config = dict(
    experts_per_token=2,
    d_expert=304,
    moe_layers=[0, 1, 2, 3, 4, 5, 6, 7, 8, 9, 10],
    router_score='softmax',
    normalize_top_k=False,
    balance_bias=False,
    lr_router=0.000382,
    vocab_size=4096,
    norm='rmsnorm',
    beta1=0.9,
)
Below are experts of layer 5 (counted from 0) of a mixture-of-experts language model. Rows are named gate (a neuron's input weights, with its number), up (a neuron's input weights, with its number), down (a neuron's output weights, with its number) and show model dimensions 0-63. Each number is 50 + 12 x the weight over its row's rms, rounded and kept within 0 to 99.
Before each expert's rows: "mostly gets" lists some tokens that are sent to it at least half of the time. This comes from a sample of Wikipedia text that the model never trained on.

# expert 0
mostly gets: " which", " that", " team", " film", " time", " other"
gate33:73 46 65 44 57 59 45 55 56 58 48 31 59 43 37 65 56 31 55 50 47 38 49 25 58 60 29 39 44 33 48 34 64 59 58 61 32 53 47 31 49 48 40 40 36 48 56 43 59 42 55 57 50 39 71 53 48 40 37 41 57 49 52 49
up33:49 39 52 65 27 47 46 53 28 62 53 60 47 54 67 51 32 47 72 51 52 49 47 23 56 46 51 51 64 43 45 55 62 31 49 67 53 46 44 40 55 46 50 47 37 29 50 47 36 73 49 49 56 69 34 42 51 69 36 45 59 58 68 58
down33:58 55 46 62 61 51 42 54 39 46 50 54 52 47 62 36 52 49 59 50 68 53 63 59 60 45 65 49 49 11 45 58 69 41 62 57 38 74 69 39 43 39 55 45 44 59 43 69 43 45 74 60 45 50 59 60 46 83 40 38 58 48 54 55
gate34:56 49 54 43 34 41 68 57 55 52 49 45 51 55 44 43 49 54 53 70 35 31 38 41 52 39 86 51 35 52 59 47 47 47 50 37 51 50 40 52 44 63 35 25 41 42 49 53 56 35 56 56 44 42 40 58 58 51 25 50 69 72 54 29
up34:34 38 45 45 61 34 56 75 40 65 56 47 64 52 62 39 54 52 31 55 77 64 54 44 50 47 39 64 38 66 61 51 61 43 62 48 41 61 42 57 54 54 49 54 57 37 56 57 57 62 38 30 51 59 44 58 44 50 25 46 53 72 52 39
down34:46 33 61 52 59 52 52 58 42 50 46 38 47 42 61 43 58 39 61 38 72 68 61 46 54 66 43 55 48 78 64 42 57 55 51 58 54 59 43 60 58 78 47 40 43 49 54 55 68 46 41 58 78 58 49 54 43 49 61 60 32 36 59 46
gate35:28 30 58 35 61 67 58 37 54 45 37 51 59 42 59 44 54 57 67 73 56 65 47 46 41 33 57 62 52 60 41 57 53 53 51 63 48 43 59 50 55 50 45 63 52 36 38 48 34 54 35 63 38 37 68 51 39 37 34 39 46 62 61 32
up35:45 37 25 47 46 48 51 34 42 48 37 33 42 66 29 44 50 62 44 37 50 66 59 36 50 46 70 52 55 46 40 47 69 38 47 63 52 46 50 33 32 53 33 79 59 30 38 62 43 67 34 51 34 48 40 37 57 54 52 42 44 40 50 55
down35:45 61 48 45 43 54 55 57 55 44 57 51 62 37 43 55 69 71 46 44 58 55 43 61 45 60 50 46 60 59 58 60 42 35 47 55 47 46 71 38 53 53 63 68 59 68 33 43 12 66 33 50 39 31 52 44 26 71 53 47 48 52 58 41
gate36:60 56 59 54 64 54 34 48 69 62 48 35 59 51 55 53 55 38 28 38 45 76 47 49 29 43 60 34 74 33 55 49 62 46 51 28 56 44 52 47 78 61 27 43 44 49 59 69 73 54 58 59 45 40 69 66 56 59 43 40 48 61 36 81
up36:45 35 44 71 64 48 51 75 39 43 64 59 57 62 75 46 60 66 40 53 47 41 50 37 35 58 47 46 42 54 45 42 42 56 39 36 52 50 62 57 56 41 74 50 43 25 59 45 57 50 66 38 56 45 51 55 66 39 40 39 44 55 42 35
down36:72 48 43 52 42 42 39 49 43 45 57 42 33 60 62 53 53 38 39 49 28 44 53 43 56 38 63 51 41 40 36 39 65 46 42 52 56 70 35 52 61 39 65 61 66 68 28 58 63 45 50 56 42 48 57 40 42 48 64 41 41 43 49 55

# expert 3
mostly gets: " St", " Br", " New", " sh", " L", "=="
gate0:48 38 61 54 45 38 48 54 43 46 62 44 37 55 30 61 47 68 72 46 45 66 48 35 55 57 47 78 60 60 62 63 80 43 55 46 38 46 65 47 45 27 34 54 39 38 62 44 89 67 32 40 58 43 42 51 56 26 43 43 56 47 50 34
up0:43 81 47 37 44 56 45 63 52 66 30 40 65 44 61 27 49 51 47 66 56 45 46 53 59 29 49 38 42 50 30 46 55 72 24 50 63 54 63 42 67 52 54 58 31 54 25 63 26 40 76 41 50 82 64 58 50 60 46 53 56 33 52 45
down0:44 50 51 39 49 39 30 67 55 44 65 56 56 58 64 74 56 67 63 21 58 22 45 40 66 69 38 48 43 42 52 47 41 43 50 54 37 56 36 47 31 56 39 42 42 53 63 57 40 72 53 75 61 43 37 41 86 65 69 52 53 60 29 64
gate1:69 39 29 42 52 36 57 58 45 23 44 55 39 41 63 29 26 36 33 54 56 31 51 38 50 37 51 49 54 54 47 32 65 38 45 57 33 60 31 44 66 48 42 41 47 33 50 63 53 45 42 50 43 55 30 50 22 50 51 62 44 57 41 39
up1:57 53 41 39 55 54 43 33 50 44 61 42 63 30 47 71 31 59 59 53 61 52 40 43 77 37 38 61 33 60 63 34 39 51 47 51 65 60 40 75 21 58 40 62 64 56 47 27 28 45 54 68 73 27 63 62 38 49 57 64 71 32 39 43
down1:42 56 44 53 54 51 57 46 54 53 43 24 31 49 26 54 55 49 21 41 70 50 72 36 59 52 54 60 36 47 55 36 53 46 44 45 48 58 40 56 60 31 49 53 47 58 46 69 34 55 54 47 24 61 50 60 50 62 70 57 48 28 63 44
gate2:72 30 59 63 60 52 49 35 53 41 37 38 58 62 35 63 44 78 53 45 31 55 35 55 61 37 56 61 34 37 47 50 42 65 40 47 48 63 50 49 47 37 58 58 62 53 49 44 28 66 61 68 52 60 43 60 69 30 35 66 64 53 58 54
up2:63 62 66 50 34 50 37 40 43 29 63 43 53 45 50 33 47 36 68 33 26 58 55 43 38 48 55 59 73 42 38 46 34 54 48 41 46 41 46 41 48 47 61 60 35 69 67 44 47 72 65 46 53 64 60 58 49 51 67 68 55 48 54 63
down2:49 50 50 37 36 80 62 22 20 59 51 52 45 46 74 60 56 54 28 34 40 48 47 60 60 44 59 50 38 50 53 44 53 58 40 42 66 48 48 49 72 59 52 58 65 32 59 33 47 49 50 43 48 71 36 34 46 32 48 45 44 68 49 63
gate3:42 53 40 45 34 53 70 53 65 49 50 23 53 48 42 39 52 51 52 55 75 51 44 54 52 46 45 33 45 45 66 56 48 61 73 36 54 49 43 31 78 28 66 33 69 60 63 58 57 47 59 69 43 81 34 53 45 61 64 47 40 38 51 33
up3:38 61 42 54 34 45 33 47 40 53 68 66 51 45 38 61 49 30 47 48 47 45 39 45 40 68 60 61 36 64 42 46 47 42 48 60 50 68 43 56 65 40 59 62 43 64 48 34 47 35 59 31 44 54 38 62 49 56 40 57 31 61 52 46
down3:37 39 46 61 41 62 48 52 57 46 54 60 50 59 53 51 51 52 57 61 45 61 36 36 82 45 34 50 35 70 64 50 28 59 36 48 42 49 66 27 41 68 57 65 35 60 62 50 24 50 68 75 66 56 55 47 40 45 48 55 36 51 38 52

# expert 7
mostly gets: "===", "- ", " ===", "====", " (born ", " In "
gate0:60 48 56 60 63 50 68 39 56 52 56 64 56 66 70 37 39 46 41 61 46 47 33 44 58 69 46 44 52 41 68 57 55 56 55 50 41 46 43 57 57 51 26 56 64 43 24 58 31 50 44 58 58 68 56 40 75 47 58 70 32 78 43 31
up0:67 44 43 50 68 36 34 30 56 62 50 50 39 69 54 52 55 62 58 28 57 43 47 49 37 25 40 61 61 47 55 50 39 34 66 49 46 40 45 42 70 37 32 46 37 57 48 78 57 56 52 44 38 49 45 53 37 36 54 54 47 70 43 39
down0:51 39 43 40 51 64 57 26 45 57 43 44 69 52 58 52 70 59 41 59 61 42 51 57 55 58 60 50 59 55 48 28 45 25 58 69 39 55 64 73 31 59 52 36 53 47 73 38 42 49 41 49 54 22 45 35 45 40 47 62 53 80 46 17
gate1:42 59 57 59 30 42 44 64 49 44 36 65 43 37 44 47 32 35 38 51 65 58 67 60 49 50 55 56 46 46 74 60 39 53 22 40 47 59 62 52 56 52 46 54 67 44 67 60 36 31 48 38 57 44 62 46 50 33 53 43 58 67 37 35
up1:47 40 59 44 64 60 61 58 57 64 23 57 43 35 30 42 27 60 41 50 35 41 57 39 40 53 54 36 64 51 45 50 61 80 56 49 50 41 59 62 45 69 56 55 45 46 46 54 32 26 75 44 69 49 61 43 52 39 45 50 63 45 40 47
down1:36 37 51 33 42 49 73 78 31 31 64 49 59 65 67 39 20 55 62 44 56 54 46 57 70 60 51 56 38 40 39 31 49 49 60 72 43 64 66 50 64 48 48 38 47 64 45 50 52 44 51 52 55 40 41 52 60 62 48 50 42 64 37 75
gate2:53 64 53 39 47 50 42 54 39 57 64 38 63 46 47 63 35 46 31 57 76 60 39 51 22 49 54 59 64 29 48 38 52 59 68 41 19 43 50 37 49 30 34 41 53 57 51 27 39 49 48 29 56 56 43 29 64 38 45 40 39 64 56 53
up2:64 61 42 74 37 43 59 37 37 57 49 34 57 51 54 43 62 67 47 40 27 35 42 46 61 58 43 61 52 37 63 52 46 52 36 73 54 56 59 62 51 42 52 37 64 59 50 55 54 58 61 44 32 51 57 34 41 66 48 41 51 49 72 60
down2:70 48 45 52 57 52 44 37 48 45 40 51 60 64 47 50 49 48 59 41 39 63 69 28 53 54 39 46 59 50 37 43 64 46 62 47 58 74 43 53 30 28 37 41 66 25 50 56 59 54 60 54 28 45 63 41 41 37 57 43 32 51 40 43
gate3:66 54 54 61 60 54 54 35 54 55 45 42 66 54 56 56 50 39 54 42 54 49 33 60 64 71 35 49 65 46 45 31 61 33 45 63 50 50 76 37 50 22 27 58 58 35 78 44 57 53 45 46 40 44 48 29 64 24 65 56 35 57 81 51
up3:54 44 47 43 54 56 63 51 37 68 54 43 64 53 62 54 49 40 57 41 47 67 35 59 63 48 61 54 67 46 57 32 72 51 52 58 28 64 38 49 54 39 39 38 40 58 41 48 52 45 72 26 65 37 48 49 33 44 25 40 50 54 40 35
down3:37 52 50 54 55 55 36 69 56 33 50 34 79 58 41 45 49 48 69 48 54 43 59 39 56 34 64 55 50 49 62 49 52 24 58 43 83 48 56 78 48 51 58 21 68 59 52 22 55 54 33 40 73 65 44 46 57 43 53 66 47 48 37 72

# expert 2
mostly gets: " his", " their", " her", " its", "ical", "ing the"
gate0:72 38 63 43 65 51 54 35 26 40 56 36 40 57 28 58 72 66 53 52 44 46 45 39 66 59 58 45 58 52 69 67 63 36 67 33 55 39 56 54 45 66 44 66 52 46 58 39 54 60 43 68 59 54 43 29 78 40 70 42 26 59 44 62
up0:57 54 49 59 69 37 57 37 68 33 43 44 35 52 52 52 61 40 46 33 36 29 58 64 56 49 61 69 58 32 33 45 32 58 44 34 40 62 46 68 55 46 42 52 34 28 44 56 59 32 39 60 54 42 34 51 46 35 55 51 42 52 43 16
down0:61 39 68 65 34 41 49 29 53 45 39 47 50 39 61 61 52 50 57 57 41 59 44 39 63 29 57 42 58 38 35 49 55 38 49 37 33 66 59 47 45 55 37 48 38 50 62 59 62 60 47 56 61 63 74 50 50 45 45 52 41 60 59 89
gate1:38 51 62 57 51 52 55 44 40 60 51 56 33 59 50 59 51 48 49 68 59 34 44 53 55 46 53 74 58 38 71 47 50 55 17 40 40 31 44 24 28 55 54 34 49 74 42 42 49 40 33 42 46 34 61 43 38 28 55 68 38 51 55 41
up1:68 64 92 34 49 48 36 61 61 51 55 61 32 37 67 46 36 34 51 56 40 76 53 42 53 48 70 56 38 61 34 81 43 45 52 46 37 57 56 51 43 64 44 43 51 61 25 56 54 43 63 53 44 38 46 43 43 77 56 45 37 49 34 34
down1:41 34 40 59 46 64 36 38 28 39 56 47 28 63 43 54 60 26 70 67 41 57 42 35 47 46 56 23 50 41 43 47 68 63 35 58 85 69 46 52 77 49 42 65 49 52 67 40 53 28 44 55 46 54 38 58 60 36 72 46 64 34 54 53
gate2:63 31 44 45 69 51 65 47 55 45 43 50 39 57 51 52 21 22 50 44 23 30 58 51 58 73 58 51 50 65 70 61 51 59 53 32 47 50 60 50 41 65 31 58 64 59 32 57 54 37 37 43 39 60 67 53 50 71 72 55 39 52 31 48
up2:43 43 34 51 41 57 49 57 51 68 41 51 50 49 37 67 55 49 31 43 53 40 47 67 44 52 74 52 61 71 46 44 47 63 63 56 49 45 51 57 46 66 49 41 48 48 38 68 28 72 40 53 50 59 43 30 63 57 63 59 63 50 63 60
down2:40 49 61 50 43 54 49 63 62 54 53 28 64 36 45 28 38 50 46 68 54 38 65 58 44 52 83 45 47 65 47 61 58 60 41 43 61 55 49 50 29 55 71 40 48 39 37 53 62 82 40 47 43 65 57 64 45 58 76 58 41 69 61 29
gate3:32 39 20 54 47 53 54 58 57 50 57 44 29 43 63 48 34 47 42 61 64 59 44 33 48 58 69 47 42 29 40 50 64 32 54 68 52 56 60 53 57 50 61 30 54 48 50 36 39 29 66 45 44 57 53 43 34 30 40 46 64 54 57 53
up3:46 49 42 34 45 53 69 63 34 51 41 45 70 48 59 52 39 40 39 42 47 28 38 57 39 58 52 49 54 59 34 49 61 38 68 64 39 79 58 69 70 18 47 46 60 54 39 46 39 31 51 41 56 38 45 45 45 52 72 45 58 70 64 37
down3:43 51 58 38 56 45 37 40 38 58 63 38 34 17 54 47 60 49 48 64 50 57 68 42 44 47 23 64 51 42 36 54 32 38 47 22 64 57 34 51 60 57 50 46 51 42 66 59 47 73 58 77 40 57 53 57 51 77 80 55 55 26 44 61

# expert 5
mostly gets: " became", " (born ", " by:", " on ", " ext", " signed"
gate0:63 52 27 44 50 62 23 48 56 37 50 39 40 70 60 45 41 37 42 29 29 61 62 30 56 53 45 64 46 62 49 36 56 56 57 46 61 50 59 56 55 55 46 52 45 49 70 27 54 48 57 46 52 47 50 29 68 62 37 44 41 39 37 50
up0:35 38 37 49 53 52 46 61 52 53 56 57 66 29 49 50 29 72 46 42 82 70 36 52 36 54 61 47 50 81 74 61 70 58 65 49 66 68 48 63 42 33 55 50 42 24 31 46 48 35 46 43 66 56 64 57 59 48 39 46 39 59 75 33
down0:60 42 36 59 47 69 49 18 75 55 49 56 45 52 51 46 48 45 59 55 35 47 52 52 44 57 41 50 52 41 35 27 69 53 64 55 33 55 55 57 46 56 44 57 28 50 88 23 62 55 63 70 48 52 58 66 35 42 55 75 50 43 29 74
gate1:44 61 39 50 42 60 39 68 54 50 61 56 40 68 50 57 45 25 64 34 72 72 43 43 22 62 61 64 47 32 38 36 60 58 64 41 33 48 63 30 52 56 68 55 54 42 54 39 61 45 51 60 47 41 35 44 40 33 36 62 30 40 52 62
up1:64 54 48 58 62 64 37 57 53 54 30 46 47 65 60 62 44 49 62 31 43 66 19 46 44 43 38 34 36 42 49 25 43 58 62 51 39 34 67 50 60 38 80 49 74 54 57 56 66 55 70 45 46 44 52 48 47 44 47 58 45 24 55 42
down1:46 57 48 41 68 47 47 70 68 58 48 56 51 58 34 41 35 33 64 49 43 53 20 33 49 49 40 43 34 73 77 75 51 61 62 39 68 45 68 49 54 38 46 45 30 37 38 56 63 55 54 44 46 60 41 44 50 48 29 64 31 55 39 39
gate2:28 43 39 50 44 69 45 40 44 45 49 48 46 59 51 47 36 24 58 45 44 55 62 50 67 57 53 27 38 64 60 48 58 53 46 55 45 37 67 34 31 57 53 43 52 47 55 42 48 49 51 55 52 57 54 58 43 65 72 40 39 35 61 40
up2:74 63 86 52 47 60 54 56 64 37 49 47 47 58 81 41 56 47 44 49 38 51 46 70 50 23 73 67 57 45 56 67 51 57 59 43 46 47 46 62 34 61 54 25 37 56 49 44 35 69 55 44 39 55 32 48 42 54 54 52 37 43 71 36
down2:52 52 58 61 51 54 61 60 59 46 47 47 63 53 70 40 51 69 44 53 41 68 55 41 79 51 49 62 50 37 68 45 34 67 54 39 63 44 30 39 51 35 66 52 65 37 56 36 55 49 60 50 47 38 64 53 37 52 38 59 60 55 64 25
gate3:73 48 48 53 55 41 53 68 46 63 47 58 64 65 65 49 31 47 59 37 60 32 29 45 34 49 30 57 56 53 58 56 48 44 38 66 67 54 46 64 58 37 47 34 42 46 41 39 49 46 49 55 43 33 31 43 55 31 59 54 26 53 48 54
up3:59 49 68 56 58 65 74 47 41 84 23 68 67 46 41 32 53 50 48 34 44 55 56 51 62 53 55 46 55 44 59 52 52 40 54 54 51 50 43 34 46 55 47 52 56 45 62 38 41 62 60 75 39 58 29 36 72 50 54 36 59 57 58 30
down3:63 48 47 69 41 33 43 37 50 52 56 48 45 54 49 66 59 64 71 59 37 65 58 54 37 44 45 38 47 49 37 48 48 29 55 67 41 40 55 44 46 48 52 61 78 51 50 40 48 58 40 52 53 55 60 50 58 70 38 49 40 31 46 51

# expert 4
mostly gets: " ESP", " Met", "ers", " | MF", " National", "R"
gate0:52 45 29 75 53 45 32 49 48 47 61 37 45 54 58 68 48 51 49 56 59 70 44 38 60 43 54 37 43 64 70 39 29 27 46 39 64 39 44 60 44 19 43 55 50 50 16 59 60 45 33 50 14 58 51 33 58 47 41 44 63 34 29 46
up0:45 50 38 45 35 57 52 79 51 54 48 37 33 68 59 55 27 61 42 56 46 58 24 44 39 63 34 54 54 58 33 30 37 60 41 54 71 53 52 49 39 34 37 42 47 66 46 51 50 33 49 58 59 49 38 46 35 58 23 55 38 71 46 49
down0:30 58 60 48 54 44 36 38 68 37 50 27 38 49 50 63 61 54 76 51 48 44 34 61 63 37 31 31 59 38 54 35 69 35 43 64 47 49 41 54 54 50 49 50 42 45 55 45 42 32 54 58 57 55 50 46 39 51 68 62 53 51 37 49
gate1:47 46 63 67 41 60 45 42 40 56 39 43 59 38 43 51 44 29 43 44 40 53 73 54 46 44 72 54 33 19 44 41 41 61 45 43 50 45 50 37 40 63 38 46 53 39 65 34 51 73 52 50 50 27 70 60 54 39 49 40 37 46 52 62
up1:52 61 72 40 57 67 28 25 49 34 65 51 61 43 38 47 43 45 59 52 45 50 53 61 46 41 47 56 58 42 67 40 39 44 62 50 60 60 54 40 53 56 44 61 30 42 40 55 53 52 46 32 36 72 59 40 37 22 46 60 49 47 70 58
down1:28 56 55 77 80 53 54 54 45 57 70 76 54 45 63 68 31 57 40 54 34 50 45 24 46 45 51 36 68 53 49 59 47 39 54 53 50 54 61 60 58 45 45 70 52 27 50 48 60 33 75 64 57 43 58 44 43 33 37 63 50 67 80 51
gate2:66 42 34 31 40 55 49 62 39 40 41 54 34 43 29 59 37 50 63 51 65 69 49 58 45 70 24 56 50 38 59 58 47 58 58 52 48 60 25 49 71 74 59 58 52 38 46 49 38 41 59 56 29 53 46 52 58 65 49 52 54 57 66 60
up2:70 67 44 59 50 47 35 52 49 44 73 42 38 66 34 42 46 34 40 56 56 48 60 55 40 26 64 46 53 34 52 54 52 59 77 44 46 71 48 46 63 38 49 53 38 52 37 45 50 44 53 72 49 43 64 54 64 42 34 28 28 45 48 59
down2:10 41 51 30 51 49 73 65 49 52 33 59 68 62 30 40 48 49 56 35 47 54 33 47 60 58 71 42 48 56 47 46 57 64 74 43 71 36 48 68 41 81 60 48 49 30 54 40 31 53 37 53 45 45 38 61 43 43 42 48 46 43 65 34
gate3:56 48 52 36 37 47 52 66 45 44 45 55 67 65 60 31 79 49 45 49 66 30 45 57 40 50 39 29 29 50 30 37 46 51 60 43 43 41 65 33 64 46 19 59 62 38 39 59 32 52 89 42 36 41 57 52 62 49 34 70 45 79 28 61
up3:54 52 35 42 62 90 50 58 51 34 47 43 77 39 47 42 43 48 57 61 46 53 43 50 57 44 62 64 36 44 49 61 46 63 66 49 41 39 50 48 43 38 47 38 42 55 54 45 63 55 50 36 65 36 61 48 57 46 56 67 43 46 60 51
down3:54 32 51 42 52 51 59 58 64 57 46 42 56 79 37 44 36 57 48 61 50 49 70 62 55 42 55 67 40 36 55 54 46 72 36 35 46 62 62 61 40 46 58 57 67 49 66 37 39 72 45 51 34 54 42 59 59 72 50 48 57 48 37 42

# expert 1
mostly gets: " Mon", "aj", "amp", " Mal", " Col", "uk"
gate0:22 59 32 33 75 42 33 62 30 45 54 70 47 24 59 59 62 61 55 41 50 54 47 45 39 38 53 16 54 40 59 28 66 30 71 39 37 48 56 64 50 49 48 46 54 42 60 32 51 57 38 52 27 50 60 84 51 44 50 52 28 37 68 62
up0:49 36 38 37 50 50 56 54 64 38 25 42 48 54 40 67 49 41 40 47 46 51 47 50 50 47 47 59 38 47 58 44 64 59 41 58 28 47 61 62 44 47 54 45 46 67 48 52 26 40 53 46 53 44 63 44 47 46 49 66 40 31 31 40
down0:61 50 24 61 69 47 42 34 50 54 35 52 51 26 41 44 68 39 62 49 70 52 54 37 63 36 54 55 44 54 49 60 49 36 63 49 50 37 64 77 48 52 55 46 38 34 48 53 36 31 50 65 51 46 36 57 55 42 41 76 31 50 64 47
gate1:61 41 61 42 58 67 38 57 41 52 54 59 47 63 32 66 45 56 63 56 60 66 54 60 45 54 53 66 49 36 51 64 38 35 70 32 22 50 64 53 63 61 31 50 63 38 58 56 60 64 44 57 46 54 47 50 42 57 56 37 60 57 66 36
up1:55 49 37 65 23 74 38 61 66 44 64 40 48 53 58 61 27 32 44 43 45 40 45 20 32 29 23 43 64 57 70 53 35 63 74 51 48 35 59 57 27 42 77 58 60 60 44 41 47 38 42 51 61 62 33 48 63 55 50 33 52 69 45 35
down1:38 62 74 46 30 76 52 41 35 51 60 56 49 52 37 51 53 71 50 34 58 50 51 37 52 46 62 34 81 38 55 32 25 52 51 49 20 43 24 59 29 40 45 39 38 57 50 50 61 51 40 43 58 62 61 61 59 57 54 63 23 67 30 53
gate2:47 55 45 28 53 41 71 58 59 31 62 35 45 45 48 53 44 67 53 40 54 54 47 63 54 31 38 35 45 52 47 53 32 61 42 44 44 40 14 53 29 55 46 50 49 60 85 56 56 34 30 68 60 83 35 52 40 57 54 34 34 74 49 50
up2:62 51 51 47 39 41 67 56 52 57 47 58 61 57 37 43 58 71 25 70 58 61 46 54 41 64 52 55 29 56 41 40 69 42 20 46 41 47 58 30 59 60 66 82 46 50 31 44 56 64 46 50 65 34 46 69 25 68 37 51 46 54 41 42
down2:46 62 55 37 51 47 40 25 42 17 52 44 51 59 46 56 39 42 47 43 64 41 46 47 51 45 35 27 69 20 43 41 38 62 83 44 59 46 52 53 61 59 59 53 51 62 60 47 56 58 41 38 66 59 50 40 51 40 67 70 37 51 27 46
gate3:57 36 51 55 44 49 52 46 62 59 57 49 58 83 21 51 42 46 45 31 60 49 47 34 46 48 18 52 48 48 51 44 34 58 56 38 54 44 58 47 60 52 46 34 35 59 50 53 67 46 65 62 55 63 43 65 26 45 50 43 41 31 35 44
up3:33 46 60 59 65 28 39 39 48 56 70 63 44 49 50 48 55 21 47 42 60 44 50 50 36 54 41 41 40 44 59 71 37 54 41 62 60 73 64 61 43 51 51 50 78 55 36 44 52 49 53 57 36 36 37 44 45 46 48 54 45 41 43 51
down3:45 61 61 55 41 33 27 66 69 33 34 55 45 42 47 45 58 46 48 44 55 48 28 54 38 54 52 31 32 55 47 44 49 36 53 52 40 50 41 56 54 58 52 41 55 39 35 19 48 51 51 51 39 68 43 44 53 58 42 23 55 40 64 44

# expert 6
mostly gets: " ch", " comp", "ff", " def", " o", " qu"
gate0:37 44 43 57 44 38 53 45 26 59 48 62 38 54 68 66 58 42 42 45 66 45 42 67 64 62 52 46 48 78 41 49 47 46 26 53 51 50 38 54 64 45 39 44 67 68 78 43 30 40 68 38 42 68 53 63 52 52 35 40 70 65 52 58
up0:51 42 55 59 50 55 37 39 44 45 40 47 62 56 60 75 60 46 47 36 25 40 74 41 53 38 32 48 58 49 43 46 55 43 63 52 40 16 64 76 46 37 54 66 43 67 61 50 20 64 35 55 53 37 30 31 61 42 56 46 46 39 61 50
down0:32 31 41 52 56 32 51 47 45 52 40 55 44 51 53 52 60 51 51 50 49 61 64 76 60 54 57 66 35 24 62 58 63 52 48 68 49 26 49 51 55 86 20 70 51 51 68 43 62 55 33 53 61 27 56 55 56 40 70 50 38 65 51 40
gate1:34 58 61 46 33 56 65 43 57 65 72 35 42 49 57 48 76 47 45 50 50 49 45 43 57 59 67 51 43 60 49 55 59 38 44 44 51 50 52 37 66 40 62 30 54 47 47 51 43 39 84 57 53 25 50 49 36 40 50 88 51 55 49 34
up1:42 58 34 45 56 53 63 15 55 43 45 33 46 33 56 60 54 44 42 34 59 62 51 65 56 42 71 64 48 48 32 36 59 57 31 46 34 70 47 39 58 59 63 38 57 49 46 49 58 38 55 50 38 59 77 45 30 54 34 75 54 36 52 80
down1:57 56 75 39 55 38 60 32 49 41 69 64 41 50 59 58 34 25 63 32 44 61 49 40 40 55 60 54 44 49 57 53 44 52 38 53 54 55 45 47 47 40 75 54 50 58 51 59 50 59 69 45 53 59 52 29 47 48 55 58 67 45 28 53
gate2:66 37 29 40 55 74 42 57 48 52 60 50 70 69 51 49 43 49 64 69 69 49 36 52 48 56 39 45 68 27 46 60 35 44 42 46 58 43 62 51 69 43 52 48 53 20 53 60 52 35 51 45 62 59 62 47 62 41 45 45 40 44 51 55
up2:32 43 55 60 78 79 45 50 39 59 52 50 50 52 52 39 46 55 69 43 37 51 37 65 56 45 74 34 53 52 57 38 38 56 36 65 58 48 63 27 23 55 48 29 51 60 40 62 55 58 38 66 48 55 54 41 50 40 32 26 43 47 59 30
down2:62 47 57 56 52 56 54 68 50 62 68 39 27 65 57 64 54 50 39 56 55 60 70 57 43 49 51 48 18 48 55 51 31 48 56 66 56 56 36 33 51 49 49 59 54 66 50 62 44 57 34 57 50 57 33 68 62 42 59 39 37 57 34 49
gate3:60 45 62 52 49 30 52 38 40 39 55 51 71 82 49 65 40 63 53 46 61 48 25 45 35 67 48 46 46 53 40 64 64 49 42 62 49 54 56 42 45 46 53 58 33 45 76 58 48 59 43 44 58 45 39 35 63 38 48 69 55 37 36 51
up3:51 50 56 53 41 48 25 44 47 41 61 44 69 45 77 63 54 37 51 43 57 46 42 41 41 60 40 38 61 38 79 51 60 33 50 33 40 54 59 64 74 65 43 42 38 52 61 42 29 39 56 27 50 42 65 62 77 69 43 50 43 74 50 55
down3:54 54 45 76 59 45 52 49 52 78 30 41 39 47 57 43 40 40 59 39 55 53 21 69 53 65 47 38 28 48 35 66 38 43 51 44 37 58 62 31 43 45 59 43 53 29 51 42 30 52 56 40 60 58 31 66 47 47 42 79 54 50 41 52